{"n_layer": 11, "d_model": 320, "n_experts": 64, "experts_per_token": 8, "d_expert": 64, "d_shared_expert": 64, "activation": "swiglu", "moe_layers": [0, 1, 2, 3, 4, 5, 6, 7, 8, 9, 10], "n_empty_slots": 32, "router_score": "sigmoid", "normalize_top_k": true, "routed_scale": 2.5, "balance_loss": 0.000127, "balance_bias": true, "router_bias": true, "init_std_router": 0.0188, "lr_router": 0.000386, "vocab_size": 7586, "norm": "rmsnorm", "norm_eps": 1e-05, "tie_embeddings": false, "optimizer": "muon", "lr": 0.00222, "beta1": 0.95, "grad_clip": 2.0, "batch_tokens": [65536, 131072, 262144, 524288], "seq_len": 512, "train_tokens": 384000000, "steps": 3960, "dataset": "wikipedia_en"}
Below are experts of layer 6 (counted from 0) of a mixture-of-experts language model. Rows are named router (the router's row for the expert), gate (a neuron's input weights, with its number), up (a neuron's input weights, with its number) and show model dimensions 160-319. Each number is 500 + 40 x the weight over its row's rms, rounded and kept within 0 to 999. Numbers have three digits each.
Before each expert's rows: "mostly gets" lists some tokens that are sent to it at least half of the time. This comes from a sample of Wikipedia text that the model never trained on.

# expert 61
mostly gets: " used", " took", " use", " moved", " features", " described"
router:559487539436507537503448510496544468552510487541475457494485482534460508509455451534584509550439489446511439569484480475484483502499521490606504552421447450469491472474509499511510513447436550452436535500525461513477452574550475479515494525537444500464615504482461519482556564511493450452486487498474468450523511492512504526476522400562451449549510459443516507456449444498510491509525506472540430421525469582554490501522529538508569572583523540518520503524509468473525435498554503
gate0:483536426403637529473463528500548529528487457470532534534482511474457508550567588453553473476525486525566460490510434411513459479546498505574612539532518472535538469519505471558472460433502516439476557477512466476513523556509474503561472509503504486457561522475513516533446526584490488485469489517501529473544509496509487455489545493450539537569541482516527443426546483562546505441501509561536495583544511483462554540516566499489480564478481523446506486493578473464496490509532491
up0:480458447539475437509564471471542494540470525414511506506545500537485579518545485515480533530491554487524494527470452450540509483600522515534510552422524512500475560449506483469456508586509532526452468507458523548485503556413496535481493522598498474513584458479483494490494508551584419540526538492486474466532492563445465513511500559518520521527534489497504541469462419542571519444417447535537470554583501544511418516480512541511450562504518404477527494469531404527446447487506547
gate1:472448412447435459465441495431553479510523485500501559501410523544479527488430488509477480511457459505439483522517490524517532470559524441472441516528468507472481471526486520542538420507512490543487527477482443504538463462530525511504465526518446471452484519465471470474597576502544461505514467498488501556507501504469486494442480402465472507523594483472449518523492434474513497543479500527481441483489450527551517520497518470464526507493520504543518478556458580497460410491484434
up1:483536453461449495496589562525526470544494549459524501597565499526602480529508392485549426497466512499456616514504405474521503501489459485466448487471470534557534530557539465518515507449469522475567470483582420464505560530529464519490541561538522536529564477487450467579536516462475529538468490547521546530463490551500520554483462495453465520457420497533477510476462590493520504441467483460424519514508534486490479532471533442493542489455472525497441509387536461532538472544494505
gate2:456501508453509553464481536510570538519557460444417494494492394593466515487568544464479495518511445557567442508505503523531474449513588536526533548456583426493539502523479523549503481430445496404457648583478492428506494536518455485489539449480528527489527522534451502488473438466477474476417495481548523479541561471445531462485511404517475481498525534485467522453439508501484530611501468490536483495539470521521432545533536551472497561483492485516544519542480482517480514448477533
up2:500551431536555501484493464494421488449530532516509473538500550483488478384555537469495461466491531453472517549507516515501517530483448539443536510470496487462519595438527567489514501511506526540555445523489508545509429442532490456523478473463524520496463522509542527461571508493462517525484563517469499422581538453498444532524528516532491495528502439428544505493558499473570460451486517454502473541488576436502510589461488462450520457537395565463486516452469494538529446511482582
gate3:538440512505448499579496507506517477513554495587389520482478537529478579517486482473437462509508538496526549564597550498477482487529506534538471526430532501510497503491476525481544489544499431515506531499499486438529512511514487484484523548454514482435557479536524468483530496480434430527449472486536484523549521437537534462462501490565538538551528493499560415498473459502499479525489505560617400538495495510550596448531477496431504476521481482420469516417554437522513407534466488
up3:490634473494513463457485485477576461451515443557485456511483528540483464415515527480513500500511523583418472472446457448528497538521509534545454500498560454507430506542444431525434507454506528455467503547583530420500489555494511494480488481403525503465578469421476459479527493526522442506551501456533514465475452549549542427528504553558486520455514505487548461484515550415572543502453486525470534513470533576507419503529498538483479486481438555402542523471438450452449456470529468
gate4:522425399476518562511477574450487511444548500486496481487474474452497518549449506489490524453482464478464479469489459489483498514527463614534483522439421511483544502539582468569490514495488436406496502487503439483513530512500549470506446520544463546485485509467536531484586622551395519530523521522413496527598566472521485463483533480454463539557528446446490461494499558494487500566557481480547506500458531567521509510478535512450563459585518512481535463508537503416474447496515486
up4:523543564516526475438489526524566477510490484524442476521465533574462518446503498471506452474465523552499518502401455483518431521512535453472482493483560508454458514522498579514556486467524602551419504411563450463536459580576477539475523493473511494532512476487529593514494476482533458436516532472477428480499496482578571560457571465529561517539507533569471527491542539428553452526473501509508496519564519529508581515561408483497455510438516537444456565481510489542436592490413538
gate5:424537472531562441499510597520503436537510476417508472467549559451471530492546592449477482507479485448543434454541456467565479502532524477583515479418477498553535580521521495491448473462432448505484478544457508489535483524441491509543455479595417554453553559512502535491482538623526562487490559422498473508459505487499488380442531545499496541440543504507456474554558497467535468510535524500583488528548512519486523495523493466545461534547532530528543522531485488512541565512495539
up5:451523505533525571435588482474498533534454474563532464453598492484467488408490524429541500418477473528548534507450467487512502512568494495492519506574446507474420521510511462378501578517561553527467441538541573492511493424500541493528504526458476465501519500463541528462563459540474496527542504601478455485502538527514521477524550546469502532539546566454512384503422509535511464494479383457511516518449436524493570505491525447539501509538488444497520524528466432507467499463590466
gate6:492447468475515606561468512414542512453519554632496485471492509505500492545410515533484572491514481472531480540482510502466467544505448506569527516414526471539553471507512513555455624459456530506483475551503413449541488554531465502505586460481514508492491539523456572479509468466464479506438483503562572440492490498543491524557527522515464480538448500447475472482493468473514499563476483478501433430567512536501524541521485458537476583537486463549440545472528438471489494510555442
up6:553485509467477484519535587498409531408557500475499473435515510464506473446428501411468491479489543503542488422490406496534553504487464440526403459514495447589501513472562490462489469440424502487483441545443529497553556481494461480490497553512486498488493513511446489522418495489514544466496447469475426499481530500492512473548596485499496484524524478489507430501533527495564549452549495520457524548462423523582459565501453461566468566472515530500530515512536549479558513502500489
gate7:562505504470481467480496509401474478539437467545561493498504436476452531480509496596482508516503442475504472523532453477550537499480490441429416478480459466542515513477475508535447448525443560464465483531528449590512515592485506497571596530517458485490561523521457540452500473496448472480475506609468540503528522533521456475508542449497512448518518496508511518520530392564535490508491507472480509500548473626573477512519518449472589533511543539498546470502562516449483421451482443
up7:408503464487461467542573455473552538490503471502482537551514559462500478482472493464505497468520492508500538510466559504530549489453496508521476483538499509512528561507465530490574454495484524494512509549475513561493600492422569525539502440523479504490497522519492513467451490564553482469490524493520465472492543524475478421533444521498475569531472496489464493507623511515446452463569535421543460566475494571570547482468482463419478501541469558556460488555501553422513496544436449
gate8:491490500538478545506609476502544483505530499497541465543523496523529507557409431456486482487528446524611423516477579429537519508544548521513500529528564479512510502478555452549463556456521504488461562543564439474525427560485479487525548554478477448525516520516492460510464582432534506502509482484545519463505373529499534462533486431522492513523513443465508470498461511522589546520523419447535545498591537513460527531531468564571434528534550494428538472436467490480542518528506492
up8:472461523508465526495451484535538490480418469542539513526460471501483489508453433490513485528522480513572505458527465584495551533493516439500518480495492428521465519503539475489540517598444536469594632502545465523505462551554473505544517544457492511504592422586499506550496540492565554496581483475551531423490444556502494447526516425520433495503525528491483544474483466536533580543547442542470523500436463510462536501515579510489448499497485501466525504488517518529534482467485459
gate9:507551482474485520421475503513575477500427507506509472515443479486472516466507433495496471530449496498548511422485468478475507595551514458478485582498488527478474488482468488518467457452464491480474521436446456536539520535562471514575563541477460442420489530544590504465457514538554459542451486543507551551446512510455564528477500518479525521553492549421545522466518473486535546553531496451533447504482483469517460486505479497519472460480525533601514446554418531543499578450458510
up9:506500507507492561461494458499583567476448505451488454499449412519508500489492480575532495504494479484531493446476494474449529471544445511510468538553477474492522511543450482506515523489463538406502555430482455505525514495606500497535517543525533470448499443524507543465445504546523453576468459552464463503502505530492485439435506486397455488524515519426496543513532482540544511591526537427455428509457426490499506481478463483482499518498506538508523507544459499598438570487498528
gate10:473495526452472485550424465526559515554528497535538513419500502452576525445465427572534512528511477459545460524512509474506560538517430516529505568500468470488502414489453498495574501468475542474491608548501410575535492493542518555515465509538537472457546494471490517511540456485433471514450500531431548489517494528470550450475549534513479463523497466519499521464470474520466464493490501507456421556486506526505528515483450446475582502509536458547573445435550542505494523551520555
up10:507504516464523454537576476512540464504483536584507489550481562523497461492473516483523502493529507408499471518431482518526523478491469474512491463489477570479432450512534440491590590522549474501531540583508546507503481522474492553554428457446530537529508490530484498422562528494523515554459564529488493564591498471513528501548480433560461554553507569507450515494469562523432484537512458471583556455439485512480459535458558507479554478497437468503518455480512596480498554464465573
gate11:468555505445535618517509543545549503534499525474494469523500453532504461533496490495492507551489456448437529518416473492519541512543510546474472456424398481543480527425481502502562514540460413520565466560487480434491509485525439512462422463556446468436602529514524514551505508526523481515533511481540507544581562496465455537487507504452528565580574498505504410547496491472479506543455463448529475432517464511498454527506546512498444549478540540546510509535489517507477432455521449
up11:617536519518536436555527553525507545462480508449535567516556563540521510508507433518532448409491476552561538471492552511464538501459541474550517552488514511451554524458499489553478431495552457478470488498500504569512495517491517516512579530495502478571454510520529521464509553459503487494465542509486496477539504444550493517468464582501494529470539473489491508578450471520504507533464493487462519542528489506521470464486530504570465534514505484452450460583468489474537539523506512
gate12:566508493434504504536495448484509480574483484531544522549491434452519527519437559523511506469488504508478524543483513489482457476485460533568460522415452427432474460545514552513489526486523524550455527543546473482582502436595502517540505539549377530446490492464527470495532494452418548447499470412481499481512491478524541492460512490537446501547518560525578433513444529510586457473500508494529503498532475553569468515447577533474557478504564429478494479563494420500456460430517453
up12:547498526482573531487453452477444487483482497557531431516477508436454509543441512451515467553491574512483409490494526583471488543442455483589546488469455409556558503479545545535510541501579523529543526518557438524521507520540464436522529527501484440530420530497487467500472494532462544456515496477478496475512433528396547491547447475534469468527465527494515499492481471448498487553501523457525515536489494538446500509517499528490504475455525474483439547615443541482536509453513443
gate13:564519559452525563491490520427545578427564474483464442505479501465499507454482522466494513537470548486517425519530540481491395449498568517528544486479422512485486493513538460505504552462528496517520509500442489494470521440515567526535535443523505540491479492512501514520546406550438532447475511443494476459497457485561455477516462451459467460448539495557488537455447515426487535507438487506519468508600572587538455467462473549461536508499500487483514512478478509463486532550501473
up13:462526460559477560475407550462518440502490467436422467476528562466551514514474494571507518431489515496535476481500478497458463449458493501585538495542450455445526498460438585486495480497518506541577449524503509525515550378545521529458519472536493583472452481542589512588518433480469489481452533522466474491516495524518482491494440453474424454524493551551473548444488480476452490463498509533537456429536560562437473458504524507525461499522475467531482545491424496460454511510498390
gate14:450542542494448540498477568513437488441499569485484454525562551515496524492493457438563478554484502452502538497476472486454523535569558539537484517502501484516456556530516539499471469458480470439506569493461490498537459489554534497508513488484430451453634491545472540467559549478507494520471502451497448516521485522520482513469445520563533478466566443543465400491488471491547434592483493465481381522524471526516513465445518491508546544479549520454504507536547518437522451465524509
up14:567503488525513454541510473453497509536514503521483523463502474546521483553469545539438531449453452517478527525484541477511480468426519476475480446536520495553482414433454499552588512533542497519528530504533579517502557521460450450537503496543548503457420519495485486502470469536569491519575492546463509510479556533468522454490466485427511499467468515450525493551483487565470483514472503538499560483441506541464439523446502481498440384578437513473517474428465532539505460488504508
gate15:442478469460484482481507499479566488476517530540503485576459467513467537477451492510481506469499539513493548557492502480448514547497527487516531517389472511457453545501550506557449471494452585498530504468497544509535465583452504460435481552538474495530575493519479496536537506408462469508526426483480414528439417498570552513473524455552505523476491497537506532517516535496577491419505479456560460477476472485442494497535503490366532516457524507562522483582484494416496441505517488
up15:483557450501557536545445488510549489425549431520491469534527503497502514548574575529513482542476523546472517577566529525501439529527451563509620595536530547446593445485526523517463526508498495507457471477473542505526458517585499516502467469475489472538527489483468439558503489498570576476500535478583534498535486539469488476495545500548502472533483477506426498457456513511541557521441527453499479565496466502430518527446441505560521489424460584404480480522508505500457516482494542
gate16:506493517495438499569432575435483505520418533537495480472480502540454524513470519595555501458487512463461485465492421514490495423567485486558490535475434552441483507565511536510490515440456475505499528533408525504511470596506453534536549494545526489455500475488468435431601469555574576472457523502450503456534514486487448491508501488538482520483512488514474509532437467515452528478494520529521538500510493610481440515443526468453529464564503542423570490505529454514485511441561523
up16:499451539468477529464508549511508536504560505473488432504498512508471563544472466558528527497557601417550553515428459476517529504529530520499511516472505467533465486473548475470522511541529539576553518512518501499489537478536483506566498565508580459520467453525532491515535498517484527452504518625491534508489490538523576538532571511433520532394487498484458501408476564535453453417447534454523492542436434471572608531411439534509454526497474512582474538555570559436526582545564515
gate17:478440493561497506469500505522489536431440519434501451415500466502528569488494487594520519548487461540489544568551444467540447471495499500453530566439520499546541471473484553432525465470478492494495535485488506468526474439510507476511504492526501445453525488532478553516594536511515456456490515501476545486490505581443489496518520402473467515490529425537551536499419439532435476562520499565530425462501575504477410513512504439471499581545498550418542522431553537570467438459481507
up17:545519506493477510555559460478450497492510564561478485571493511535569528471542502449481422444501525440529504497500443511426473526490540468481579507551510530482553516525488437560596493528484541451569494523531537557450450565525542484555484529503530502501473537528492471425445481443522479534487480477526483547488483513527448509495447556499445484442474501486490451489548513438530480544494517463587537518544482480559549499456512442542483462485608459576508442482466486417499562586554442
gate18:516520479533581483475440536511520507461559501548459474538486517451449542485490503513503540531471495430500495504539521465488513547450479480571446586486447534485516427515459470519490456508473523497495460505502369451482543538469535433483486501533521521473495534518488479463528528573507466508419471503476520495472501480471514435514466508601476507495514506467493514520426458566541515498449518562550481466558519518477488450492487450494540532510423496460501445504457502514480427418470518
up18:533501496495447561521438485502504442494538475471538530470463492592467496436451511561525471531539518478540548473539511452506520485458522485428428511585505443555507492472487445529493474459469521528451487539449457482473545505490467515601504496506476531438487510415480535455485533509481407491489454387511534540553497539513453510513461471468525505485457493433514466539455520519468496494504503508561455448498496531566585451467380486487479486517545514499505472565408532501496535487566445
gate19:531495479451499562502423521443529519524523394495486518531494446483506562507492511483589541502426525485433442509474480467504580513456458449502548480456479554488474482564498453503478415445485517476490544468468458470465471579494482467548456506487517544487496504479425521440557494438544491483473489546520441410483481450521564512509532441523465443448618497494456504437601550506578466480521518453512466426542527470466488536587471506533500562564489526552564520433500518458610512492505451
up19:609514522546498455448481553498543528517510525558472525464461509538450426481445543547455511484498539486472456504558466579477567515534491510476499508520450532485522488488524536466518502532451443509507544507493513504543519564502491527542519458501520467402515583457466462570437498507547484533564506545504547534565458535420454527464512501479525471556455465478462481461466460505524517527571455486535576506413510523491517507525487509437512548408536450496492561572486512536574444514508464
gate20:486498583513565555458465522486583483475465470559449524460503536481471473490410468575504429533474433499482494555547563498494509491471586470414550542477550503488540426543557538497513463534529536480492466558602486505479459520490551529544558497428517456435550494474493585536481493437458485444510426470557498444548439517529531575454506461486410522520507452524514476494563479482534510481499526474561534492533466493529553454541566463525518544508547494493541524521525448455511488435571446
up20:490513474429483478558462482510447510535520581450541533483477438489531482506468532590463445478489518504545473476518499574502538502535447559516517434573465532471486547529498464564513543459458552485527460494438555501518550496516476462474473501494490549526457488513490440497517441447459534511526555516438514527515559506473535491539540654471477515450494549426507564442484533481457485535518442518454498469445530580447433513511508524484507455472474517492574444502520517503454522501433488
gate21:490483469473493426565454461475493445545421460495512492502484426524467507447538595418545496538464493490452459493473446537524465487606570538558468444520402464531571481424546439529468529473496523531485489499489485462539485528541559482408556523484493478438532511487545460464593525496433469499424512499477519463497526489498461461461450479553502509515461437498427464514412471477520439541579484491504489516532492472547492510500508489488433442517499499457526472538505477466548484448432503
up21:539549503525454516436440399568471480482484439558515481450466490508448487520466481599540545575546580451522509439537479507493510497495537543511570528456552525476502487490455512587403479539550545483460543495581581540505542526512511522474539491494388496481482538492519531529517512581468493564541505496527558504456506497566559509546540450486489413499484499506473489527486499471546484475489408411456483423501516548469513489458465565515498559542474474500463452552501442490476480513513534
gate22:446455470498484462476476485535460541475525503480456470542488549468458578437522562476445512521530503524453441504491567511399499437479435538545511510504446478457518497504483550478531541574445550477513466491466517493548474510523436487512508517478479479432489521507457486513467547430552487463517506467508462476543554478514492501456499433488520494472519467506527464463458473532479460549516491519523475524522502496437558456491552492568500506435519476533542483514399599480525529459513519
up22:519422465538519469462530509479500433448468582497543486518434483505482570524529505549451489493509512513515544479490430425472441507399473432486423481471506484558508446509537540491549531571439553573458453589531419480453478453510513449477474498555465450511495446509449503526503491482429459551488506446506485445528507482463516514492495473505477526476547546440510540482565451587508514445609506436491518492506428432495473503485543542484509512588485447427454469517500495460441418408519503
gate23:515535461497484519519491575550536524444507498525558440513533494495527514530437432534476470496465509499566447541487503447510465538462473459496490537470485516459445487514510508514434520511435475470451516504489476498481455528507498492521437514503526474521562529516436529432536593462492434520483485503464542462465449557505538549460481484563493467480508450501499538522481474488551507408540483434466447481566552537422465419461440550486582520599445522523545563417504410477611555490506515
up23:547518543475557409575534470520518445529540532493535560506525515450517499507557545468491522502526517513413557481467529536577539511517544485427523433502512542521501468439517495526518520490541504557539487538479496422526518489528513512477527519489580455501488478483492397510482511457473459502501500570548519525529532460532487496565485545506442590404472499504482452560470562528461485576491494580522577558454493414504515536474443512492468539402509502489466463550500562521437551525440524
gate24:569448491433538488517484547490503474493530508510539562446532470481480503494448558509456479561421499511433489461570511543438521460476460551537543574446505494485500472498484547585527482479433525475471483533498509449529511529489495463491561542521468442475563495475475452453503505522477408476525505483485521637485442477486482542491480555539538487615479461410544523445446535487426509541498425490504504480529445550557444482518540480442563539576447483548543499553458475457503476543507516
up24:456520393485466553551508485445520484492532439511456490501515490480489542508620458484470501433572529491545596518445484452535475510508427486460532384551570457522567541474451485460568423518563473523522455482477513474551517501567506469473459482435525434560440516531507522502532559453470522546457522621464453514448525538541524464448546541490510518475550462565514427473595469546507475443450549495491477529485601516476515550539419446563537504488490533550482486453556529503520538488484504
gate25:558532533488503534447514511524530476548462532515518481457535456497535501521472446478503526452520443510485469558527510464496432453520501462498544463517485414495520548517502509511482505550452492523446524467492470467527478582552466499482426474470540435514536464497502464490554494501477475417508533481514477481445568544499454501459588458467478410505510489499462509481467479536562510443495505434544419510465451556541521435524486554445523542535430512441429484486532508486510488535568551
up25:524412492573554421497558480492461481445545454483516503471493560508473497522443494456525512568489494549562502516534487466485550557529522518429501502557491587521441489476504532480482489489489410493466462463505522548549507492458560485492462535512521496520459508528550563503445462516525478560479458506556509521494505459510453511495531561470536603543571502532514424526461564460513492493518549507429466520469499434475482531482501515542539448408515455502563550482512494450485506538392504
gate26:449460554465518509578511470531564428522536518457494495539510511439461500487519468445570491548511527494521436470438457500501489617511489555541533480495456463538490560437514481533568504498485519539423463613573534460480504511468467547516473481516411494496606513456476501483537500520484485500429471465540435501447466548511508493491525477505468454505559525521536472463537490506545511524488480510468516478515486514523530508562450545536580549456551513535518517443520500466558614528571538
up26:488516522483423503467533491509400512463414430559506479529490467527467565547502495510431472448563546454494405475499501519507490476502480590444550524448477538464577471406501504464505434559436499470483553513421542545570506548512503480478458504490516535486466578525502518509513406451520542522475480472445498498517555482527430495487536507466510507560452473474472468458517566596527480475473509478499480460489500510488469487570447463523500494489498476499453496520469588482443500478510485
gate27:524433483439571499423419470488549391532512510561508471534530512525547505516559480559553476490536479442546555526517427468452550490556464531559464464446564503464513546516499481501540514514448586488528523566570499512502471514467441418472469618465458479440580414450490490512494497491480421539461538482543464463504499534541471516424449418500426463497500549467518441437476481463477462509548499526559482482507498511555473481519495517513499506472550561404498503535595479518452423482499508
up27:513559469495461501510507450498471523476396479506469569572433538442497498459482563433480480483473532510516381495503487508490496545427486485570527440538498527545534542512483511527480463529484404492497506494447496541487556500484458469509459480432491448565504566519507452464523522519512493517520447513450503516510490533494596560551447524487518475477537460542519570494544493463566462504488548512421547539459588473436509485508559484489512476509536511517420567474446580533549561569495472
gate28:498550537450477559470496569501535558499482464533464461407515462457493441509506504522535516510500565491489434519561488514550446517517499492600494573431523459534508456525484538490517544516472504473505441516480447539488520480553440468576506545533511468518475482509422493519511528630512448434523452519480457453547543520509465449477535426496432505551495485500567474458480510522433511507577510568492475459494464464504498419482575470474475458496503528519575539572583421490536516449555495
up28:521532522470478560437490549572542538460503522474386509514535496481460473485475440548609562525520555516554493471523474532579500536528518468490462498494470440533509448501507467451509517509418450541465536554481450491492495552529507514551510496579522462470504450498548505519467531543555410408499544474546483417517506487510442513485517528522477509477521507420490522486491530514449461540595509569529496404534481525503511503481515560499437568502520499538535515561499418479472461473532492
gate29:572488493512532489466482496544492485539569526551456463561536467516481447437443517471573431580563508462424491501527523503545475490513503502539470486494507461498471497544444508534497573491532490513530534585505457397514451527450515475463524475519462545463516575452501441569469477492515493515545441451504440479582427515522457592477477463516529463502488456465466529544438487456503518534447446465533515499551438561516501515486585476498491522540495512489490459467516547557542510446484519
up29:491490489474497586447422467555485512470578497521465427546477529506557465539542549514523510501532462495443542462504474511553459489503539562473503458537470466467556565539500530588538505501578434529576516531478506495558482454541518540488500486470520485490451494500619524461516474443451507531430521539538484491523510480469475541470514557533489578533520484435489592521489544490500525511464505535517459542582555495452470497504517447427474509509492561544524533484518431466454450423542437
gate30:521463468471578496471497523440517497534453435464501520500504463462518538523472451563500505563499511468505501497438455510467519543488539538488540491427452470497529508554534494437439541508511462453521450526474529573478450458521471480509532466492548450458515472440468505491511502533491475453473477501480529400532581459529485511485537582518565508532475445506426503459486481475444510521509409450460414538474503510518582498521504476513537428473490537593529549483566454512489523531463476
up30:511512461464523496376523513433486574559504504446518521503489440460494442495478469467507494477485495499462458455487537413539469541430557538471559491489458475449514532480524500412506533487497480514504425523449539526498504478494455464523409553492510453516529459444432499524497495566501442480530511496450544445474573498509485541507494570472551476538441439523524500497568472443501550533520446454573511487495518505497536461430480507528527481517517501492505559507545594466516560490509504
gate31:604472403492401575467488514486481461505479476528513512491546462472525502521506443480544432548550485507484466517526504453434518593517411506569477434534427501518478477521593609483510506540390487486473498462445516447482506454498503531509477508468468506591478495491447468545562500508470534443487424547487501443472432450469485513507551460478466435470541468508549543495556550426451562486547388448480480468482582550470442523564413482485551492530528489527535462453505552481510446508507488
up31:549539477527519487475559535537420523505460504497519480585473498490475477585451451486610483433521539454458543575428545576466544535504462480509413515534468546438432488506510496517514416505476541553447482446448457569522540522523507504521476505438462550535524503488509487440488508455467542444490513478481534493533493528479472480503524492461523480459509474560546503523488508506459450461525430438478475525475523517540420519512597503531499520503538524568444483529482544537524480465516499
gate32:466565542513540529508480510520485422499512521449446444520489521523431499465510567534541469496454482493634387556507450553472543482477513479492505493435536438544522541425569455546517572484496487510456550505508437524550445511501435458432475458534440517465532501499467493470485531543487502525423481528508490475552461501499518524558468456531548471525485492515416448483412453501492467507475539434513510403523499603551515499516420481545389549443520502500497517488491453495495510486507534
up32:559428439478479474488495479506424507527459530576539512470579464505501478482452493504518503463438490500522567474508554454566504561529490553488498452495553517551464499549455501491477496500492543539600441472497534453552536471561543470569462509530543418523447551551567446458487483485502510463585539472528497556538510530429462429502576525427567486475476467507419502490495495497511504494469484470459360519468473491477441500530498466476576447482455501506526530506439535487473582472444525
gate33:534525569497509466535540440517528518488506515453599424542438413484446503524498489449513569486564475476498526532505484503516522513518544451533478509500437469467537562485518527497536578478502495475482468510514476537486521574529500473455433552520506508488512523552547502529576449573517498483531446474491556444527471472488461451460552461411422455564470496494515554440449505553492416373511515536520469543580443505555529466484550496385519507549468465541495522548506475485437524591470537
up33:545483466510473488520517544494491582461506434505450512494472476619433540530461561505478540522464621504481505497542484517444499541513456448538436484461511524566512482434515461511547542458537613538545497497485471477508503453484464440506568510486475526491561506581426499456434472526558468527488522523478495519526528486452569462496473524560540501398437428477454455512529437475473510520558518490440539542491514519464454582490441376550409499489505572569444433510515548469518449463534528
gate34:503514537508526511509384491559537501519462443524540534555503503546500502513548489517514554615523458489470440529574450477428519493434506460526529493474523514512546395452538509598420537542477501447462540499569444525517546489582475485589489440516526484453514494521532542474520469517480510506564539475512441475507532513531474485486500474549516488471565490497542549503502496531548527536425458494487472538428486567489514465534554491490567513488550517492501502500518582565531517528547472
up34:416529479531530548482430459483458479507464470523446432504461498492517497509511537517492515515462454537538488496451532456507529493534474503526454481550586523462567584487478471475539517530511518478484470510533519492468543554410513448433484464501525517471482477568525472543551563505525506577492524499455463499591556508516530530474480504477532488513485475544508544577523439506489501376527529517518511517594465500428493579543482569502477462565500517448519374447514537472487508476507523
gate35:410518618487503465475437498522447545535475514526463539605491506513460572488551538515505488555469543479494373532497531494465485411451459514553573519491498494516483512483494503537507498503465561424408542532452461482474506451481534486500473519528456581468561557558404468446523493528576428549485483480520396447493517485499495532474407392543543429515490443501468459517458516544538567478438498520511481527480481467564526512532459522582542508468487514468561515484507549403503491494566456
up35:442520538439539525527486501539446459569483505516470481538550551482424486498561515521539490548516509530511419551512489481485452485518443424483525529439531502488544462459505571488529566483473472436430557588508420540523521444529478502503491470497426505462527517411519511448497522451483405505487451462526453509467507480503540520493398431464439501478491506510539455529490462526517501501417585558538466511538520452577498537540451537516536591508591453514530538477517611490528482534505487
gate36:572493554450533563457556464487498532548566493568490499472466448542465466457427490525519465492456495474517522544578533450536507529571449512488525527517462476514479472480464522488488496519444540482480493539550487503509423516429493489604509594505518452524555404507532463442506512491527528423494498465527496511504533517517548483420467515546481505537428503516533477508506495517473480487588567537544489460512401549457529523529532527414457482481468600545516511522496490447517464453467496
up36:419513385526509447508519460500480494485400499375573562463449514409492512479552520456487487513573458510482495488494504542462463519484576467514508481526485492514456463444502523491443512511564574492539440380467458479522416518536473465455492459531494554484551497564447511532514518546530547577474559506438487603531516432486483449527506516475532511467507506521511573543452481491512559539527467535459469523535538489483487438511608527506488514518453474519487523536501468511543491494492493
gate37:545503526468521499490502493454569517485436434561524506498523526490486444482484576451509492512502472486547503466479501509494506543539532504434518443443468477423460505508424439440462504559416504427500542478604533510504515540511483406582540472518466500508533500470465576474536493510491448532512489459525528576484465547534470501543473495371450436534518485538530500524421458482520537497479543510522505521399464451501469515462508523517572460606535451589512491565483516496540464469521489
up37:545577512432544447494474451515561474496427482518519439527510518498475476525444563521587484500446450529468444449525482510529492390538552480490553490460546459449453477497439494497472548463506514403473510544592565488554464564502577428492511495500525428484530512505471545500447477486454441520577510495546485518505431522528506519538543502492429499523558533532527486508452392466490529470416465502525531550548480510448452400450505516456518503571536457505529484526539480466483447488470566
gate38:513429545472454514408470469511585496508499421559447457562518494528473520489450553438466488497497510460543468554521475545521477520506407490525491461482514480447475480465555495490508535548503566524434615536524467400496440496459466475457541491542398507490488480537491553431544535537478495448532429495543488491497561484504482515484493449541504538495485524503519480440452546414534474456500474512459511511562452510509506443520544519518497453564568544483599552510528510536484561539536434
up38:415473494559491500429550501537586468503559426467513512509533499502517471510502473412498518474507460536510467532497489557533463519520447563563370529425528530518492536523470528574477518494508464596542514546458558488527537478437460501427486480514472521456519428516434442448484544425515537550468494488578487495400499487448450495372445449467462489544489541501519481509538469436504525467433463579491572436494504475559508443517491470546543499439485536406494533506507449504481499492489484
gate39:503449518510573490483488442480460515535529459584509407481539497452500507489530456501558484502408531468484487521488501547523503526427507492592503609492462504538509494473519482471471618476510498487490464524480556492504529487498470572482502500422510464543564442438454436484503486551528519500557528539450477506533479515522516532563533405490470521554480515480463479519494529512466552507516480549560546543450469518520499480565450492476533494540445505509617455491472493497499502543539474
up39:452493510518481463525583515534557487474541538447458587512518531521436517561442544493431496489487501494551528529480403460510508503575520538462476424522492520477501522440416538477542428593476480552443519482479456513555500487481493464495450514484539519519493547541460542460482502501525551531501568503612525527460443507494471461476489488526516488494478519496520535472541505504556493411540485515433516509506500430546557538498490443519469493420528525518414488469525530420529539501553575
gate40:496463518433500509536417420536626476497464562512537485467407524496462539510539486587436429555494498427500575504539570484478476575547550483503483511454432453455445454513494485450504453541464511423468555485459530491475496505528487522469463562498487514460504476452389451507511452540541424548488489575462505479506501480485571426435441485518481422467544423530493456506447457531539553518543524501526427498443449557550498467550478547554464470490559481483524517425563488561513531492482512
up40:483449519460424501495449533517552473520442465550475505546425553458538573517535474570475475509491499513522524494532593489524466475544448517453470438429452548479510449485477478450511393449451441389501525463390503473536436518474463506522500502494532496475522512500450465448482540521527401473524473539414508470513524470505518455526470478539453436464461512421501518509482405507530489578513492551538418526456495532497550498477437502555531548496525551507542551489554487509454497481545468
gate41:510509464481538486486536488537546534590525463525499490489580482553529532534561487495543590496469479481505478487425416492534470443566520484474465515450531485548506461455533432489487543476482557510464523607577493520507473463523506481547473481489413475430492426430443539459492516529440418475453470543538457461516524557557475521475495417449434510496507506493508560480478441494470514488497515534476513457582568508545543482576469574520489488541540518454552530447516496456464550428549566
up41:550537463528496539434518449446542494531534522565607516441500504531505446508537448505536455466464502478507527442469470494487515521494536522534460549536529412461509481476499495440486491521480492498524498537519438548491500524534448443571523416468457477517590447451488540491455542564436494382514486504576468574511501492562470491477485538550449483516502538444463506501536511466552467541458519549474534475493529458576555410609528514456490542532508514503506539523557440423568445479470470